Weights of a small mixture-of-experts language model, trained from scratch on English Wikipedia.
Size: 14 layers, width 128, vocabulary 16619.
Experts: 64 experts in each of 14 layers, 64 SwiGLU neurons an expert, a sigmoid router, a shared expert of 64 neurons.
Below are experts of layer 9 (counted from 0) of a mixture-of-experts language model. Rows are named router (the router's row for the expert), gate (a neuron's input weights, with its number), up (a neuron's input weights, with its number), down (a neuron's output weights, with its number) and show model dimensions 0-127. Each number is 128 + 32 x the weight over its row's rms, rounded and kept within 0 to 255.
Before each expert's rows: a language model's description of what the expert responds to. This comes from a sample of Wikipedia text that the model never trained on.

# expert 54
What it handles: Place-name endings
router [108 173 116 166 101 117 117 161 139 167  65 162 100  71  98 164 112  45 116 119 105 136  90 116 131 143 118 188 136  83 133 119 171 155 116 153 116 127 165  90 147  92 138 149 164 151 155 160  46 150 108 108 121 121 100 178  95 144  97 171 165 134  93 142 116 226 140 135 106 127 158 158 125 170 197 128 112 136 102 127  81 156 141 137 137 171 117 149 119  95 114 135  85 137 119 107  93 131  85 184 161 132 110 113 155 103 167 158 116 203  97 172 146 165 145 120 109 100 134 124 196 193 178 151 148 125 158 139]
gate0 [143  97 165 162 126 118 142 100 108 117 161 154 145 101  76 124 164 124  46 132 174 142 102  99  92  67  91 102 109  76 102 162 132 151 154 111 146  90 155 103 132 131  79 139  74 151 133 167 175  98 180 132 130 144 130 181  84 108 100 118  17 163 126  52 112 125 124 115 110  96 151 131 107 172 196 120 180 104 175  91 131 104 182  82 105  87 139 138 127 108 155 145 135  70 140 125 102 135 132 136 101 149 184 116 161 106 105 172  99 137 123 144 124 145 136 124 110 136 112 142  72 127 157 132 162 114 133  46]
up0 [138 129  83 148 136 174 113 116 160 124 111  87 139 163 140  87 224 139 173 117 171 134 119 150  90 119 137 145  86  83 151 152 126 161  86  83 166 117 145 137 156 122 111 139  86  79  66 110 156 104 119  99 156 182 209 105  63 154 137 178 125 129 148 161 148 110 102  98 171 117 124  90 187  80 162 111 133 116 176 149  93 155 169 125 154 120 122 191 124 134  84 106 109 140 131 165 160  36 123 141 127 132 114 188 167 122 179 148 171 143 156 125 119 122 151 150 116 107 166 145  65 126  89 126 170 122 138 149]
down0 [101 198  86  83 135  72 132 167 129 111  92 148 106 177 134 105 146 112  71 115 127 120 166 120 109 144 123 142 157 178 102 109 175  98 149 170 155 154 139 105  63 145 132 127  96 141 134 158 132 114 179  94 218  78 143 106 122 113  98 152  97 119 120 185 122 107 135 131 125 151 141 103 194 177 173  90  79 119  92 136 104 117 138 171  87 118  97 197 112 147 111  90 125 113  97 158 133 144 115 145 136 170 160 136 129 107 103  72  76 145  90 189 154  89 172 158 136  76  74 136  94 176 120 178 106 100 121 152]
gate1 [108  96 133 141  65 147 108 116 131 162  81  97 121 160 135 148 137 111 139 139 110 127 125  78 122 156  98  66  97 101 108 119 138 129 140  94 125 121  35 132 130 124 112 163 158  52 179  99 151 139 205  54 151  97 100 128 146 127 125 137 194 163 147  84 105 155 136 100 148 173 149 114 107 154 121  91  93 203 130 166 153 128 180 116 142 172 114 119 159 125 151 132 148 132 120 115 134 166 135  84 137 128  99 157 142 145  64 143  97 164 182 157  61 128 159 167 185 166  75 182 100 137 162 125 153 149 169 100]
up1 [147 157 115 116 181 136 156 137 153  89  74 143 131 141 110  85  88 157  94 110 167 145 112 138 141  84 190 117  87 110 158 145 117 126 147  82 135  60 107 124  81 174 147 121 153 109  76 106 151 172 213 126 147 160 107 106 159  80 132 182 116  81  97 112 166 162  86 115 113 164 132 137 135 113 128 140 174 136 176 106 122 197  59 113 104 148 178  99 169 123 137 123 125 138 131 177 121 186  78 144 159  99  87 127 105 118  80  64 147 126 135 155 177 135  80  87 154  94 165 155 109 120  90  92 131  83  97 140]
down1 [113 169 139 143 149 154 161 169 230 136  58 112 125 129 109 123 104 145 149 101 121  76 114 111 133 128 184 138 157  97 185  61  82 155 162 160  96 104 118 100 144 137 109 133 140  66   3 140 139 102 132 142 156 159 115  90 112 118 109  88 102 136  79 122 169 167 114 127 113 104 102 149 154 112  77 152 125 134 149 113  90 112  83 134 114 169 151 148 161 136 131 123 102 160 110 117 152 131 126 129 149 115  96 152 136 143 185 118 146  86  70 105 169  99  71  76  94 133 160  74 146 116 112 188 113 120  86 109]

# expert 20
What it handles: Romance name endings
router [ 98 128 132 155  97 100 134 168 157 177  57 168 159  96  57 163  99  83 114 151 137 114 101 132 107 101 115 171 145 124 132 104 167 164 116 124 100 139 145  66 158 129 101 140 192 176 144 135  69 135 100 106 139 147  74 149 162 146 136 169 107 139  62 125 136 229 124 158  91 172 181 141 132 130 184 102 101  72 123 181  76 153 166  75 131 139 144 120 168 104  78 130 117 113 146  66 109 134 145 141 155  96  81 145 138  52 138 133  88 151 138 133 117 114 113 125 119 126 159 121 131 177 167 126 151 117 155 130]
gate0 [165 121 129 114 113 149 151 124 166  94 106 147 164 124  96 125 209  61 109 115 125 107 193  81 125 111 102 166 119  67 179 137 124 154  66  75 103 170 168 103 124 127 118 149 165 137 121 145 129 102 109 184 131 144 105 102 173 150 155 139 172 101 196 145 150 154 148 121 111 153 133  80 132 144 166  79 127 146 182  75 187 118 153 102 119 139 114 113 144 138  89 107  94 176 159  92 127 134 136 104 132 186 150 162 161 147 110 117 178 144  83 157 140 127 179 100 127  78 141 132 125 156 105 129  90  40  77  74]
up0 [122 174 136 146 132 172  79 132 125 114 119 135  96 103 137  98  51  81 141 159 151 127 122 124 108 167 111  95 184  44  91 205 164 165 160 102 153 160 157 166 112 187  79 140 134  96 115 131 152 132  97 129  95 151 138 113 151 165 117 119 108 102 199 109 137 114  80 113 189 105 149 164  81 135 136 107 190  80 161 133 144 137 156 143 136 176 141  83 106 157 166 100 194  95 147 146 133 121 163  93 145 113 122  88 135 165 124 126  82 160 152  66 143 123 108  80 105 149 107  81 103  83  62 120 140 158 126 110]
down0 [155 127 144 134 115 148 106 160 160 123  97 108 120 108 110  73 105 104 136 139 154 119 117  91  89 147  96 137 155 138 102 144  64 136 162  92 126 221 132 127 167 101 170 109 121 203  77 152 127  98 121 175 124 144 122 102  51  97  91 126  97  74 159  96  94 102  57 106 142  90 121 163  89 137 103 155 120 132 109 134 141 113  90 143  97 101 101  89 130 155 102 131 165  96 215 135 157 101 119 140  97 149 139 141 129  77 188 124 196 120 173 178 179 139 159 134 115 166 147 157 139 135 216 111 134 161 146 141]
gate1 [180 149 181  83 191 171 125 144  91  71 142 118 189 106 112 108 106  71 128  70 162 130 123 104 141 177 150 147 127 166 189 155 100 219 144 146 119  91 124 103 117  93 152  88 142  94  83  80 134  91 124 153 144 114 136 127 165 126  57 127 131 127 155 131 121 148 104 171  74 138 175 118 115  80 101  93 155 145 128 152 121 114  96 133 123 115 102 123 162 100 125 144  77 124 109 161 139 151  97  98 169  80  60 158 114 173 141 138 121 182 168 103  98 197 130 112  85 162  79 100 135 142 172 105 124  98 122 113]
up1 [136 130 114 163 139 109 113 145 123 147  41 190 167  60 162  89  93  97 161 164 125 137 144  71 133 122 116  95 120 125 104  86 136 116 151 148 119 153 199 106 140 119 152 119 109 105 108 137 168  98  84 178 128 138 160  95 155 134 134 150  27 122 153 142  46 156  92 160 143 173 158 186 157 163  95  88 104 188 119 162 171 138  63 164 115 152 114 154 153 140 102 111 106 175 145 124  78 135 132 126 144 154  95 172  92 137 153 118 125 103 168 168 132  73 132 142  95 104 112 131 130 191 134 115  97 134 105 165]
down1 [122 152 107 136 148 123 189 158 174 110  85 105 139 106 101 177 128 155 199  63 150 123 148  90 138  76 121 120 107 150 128 114  71 121 176 117  72 170  75 185 170 147  94 182 102 155 176 107 178 117 100 147  94 134 117 131 128 152 123 114  72 159 110 139 155  68  99 151 122 134 206  98 123 131 116 132 162  74 110 136 119 159 108 133 208 148  88 131 130 116 162 130 162 151 150 101 178 188 140 159 133 168  79 173 140 148 107 113 186 140 123 152 143  93 156 157 121 100 154  91 146 102  90 118 122  81 100 101]

# expert 62
What it handles: Turkic, Persian, Slavic names
router [140  69 163 128 127  92 172 172 158 180  70 135 154 119  94 188  85  79 146 151 119 127  72  95 123 136 116 149 159 106 106  81 128 125 123  88 147 141 164  55 130  81 152 120 135 126 184 140  66 147 125  90 152 129  91 169 143 129  91 153 125 159  78 107 142 195 128 116  94  95 114 105 131 171 162  56  82 102 124 149 117 143 143  95 107 152 152 114 150 106  64 101  81 134  85  77 130 154 151 144 125 126 125 116 146 107 139 137 111 174 134 133 137 106  89 124 120 118 132 156 170 162 173 242 172 101 141 127]
gate0 [163 147 105 125 172 169 145 145 135 122 166 105 103  66  81 194 123 117 125 106  62 142 176  69 137 102  88 116 184 118 155  90 141 153  79 111 119 123 182 138  64 113  93 183 100 174 132 119  95 168 113 137 138 133 167 164 129 132  90 130 110 143 105 108  78 169 166 115  82 145  94  82 131 148 109 178  89  95 167  71 142 124 146 136 121 192 114  75 171 171 138 113 135 111 140  76 151 130 117 149 102 145 156 132  76 119 139 100  73 186  75 136 153 140 103 106 174 122 129 126 175 183 138 115 138 157 105  87]
up0 [124 107 127 156 185 143 126 163 168 147 185  94 114  93 137 152 115 115 164  77 108  78 129 142 134 124 120  91 128 124 183  67 124 148 131  95  68 133 141 135 123 184 145  92  99 152 131 135 173 120 161  96  90  97 112 124 128 135 141 113 187  89 106 141 166 109 131 109 133 137 120  94 121 180  99  68 111 101 130 180 111 154 164 113 152 129 146 122 105 138 124 160 122 114 167 113 192 123 197 210 128 167 186 181 168 157  45 116 184 187 135 128 149 168 128 149 130 114  88 183 144 139 104 100 190  92  92 131]
down0 [ 78 194  80 140 125 162  91 179 132 178  94 125 130 103 126 103 136 117  99 104  93 114 172 164 166 168 116 150 211 147  84 108 128 109 141 207  97 173 122 133 101 144 110 144 115 143 135 144 140  87  97 153  91 111 112  42 132 125 167 152 128 167 106 118 129 104  95  80 135 105 108 162 147 161  77 141 119 128 115 163 149  84  93  87 149 137  81 139 128 138 126 142 120 172 114 174 157 147  71 125 134  95 153 178 179 160 107 116 192 101 159 159 116  64 166 154  98 122 137  76  43 143 140 122 111 119 110 101]
gate1 [ 72 119 154 114 199 121 109 145 142 160  94 122 132 171 113 148 181  86  33 111 163  98 107 107 157 169  90 127 126 188 131 127 142 129  97 114 204 122 142 206 106  93  89 147  69 141 106 103 104 134 160 128 138 132 101 185 109 154  96 125 150 180 123 122 149 138 122 119 117  89 171 130 129 153 120  94 119 125 122 159  55 146 115 149 115 116 179 122 104 116 110 147 142  96 100 164 185 174 147 150  87 148 123 116  89 151 166  92 111  53 164 112 192 158 123 139 145 134 156 197 132 155 130 179 158 145 154 158]
up1 [ 96 130 109 104  94 155  85 112 223 106 141  90 180 167 106 100 143 127 123  94 149 112 118 147 152 138 110 135  67  96 134 124  98 137 118 148 123 145 117 166 101  97 109 103 127 143 139 153 195 152 122  99  65  70 142 109 113  85 131 134  97 128 140 140 212 170 108 110  75 166 109 136 152 121 103 125 144 141 112 178  88 129 164  87 162 101 108 176 148 129 157 112 133 142  92 108  98 106 115 194 118 158 111 136 117 103 164 126 146  95 128 233 157  87  81  70 152 182 104 103  86  80 160  84 114 152  79 124]
down1 [ 96 120  82 116 151 148 122 127 125  78 101 135 151 100 135 135 144 200 151 132  60  75 195 123 147  97  87 106 118 159 155 138 113 159 123 133  91  98 106 149 124  75 146 128 176 143  28 183 160 123  95 118 116 160 104 167 177 110 161 173 107 136  98 123 175 111 154 129 164 148  85  90 144 143 126 114 119  80 127 171 116  46 150 119 150 148 129 139 163 120 135 130 103 159 102  96  80 105 140 127 171 164 152  96 145  83  99 128 167 179  76 158 110 163 148 151 140 142 197 167 120 110 165 123  77  75 114  93]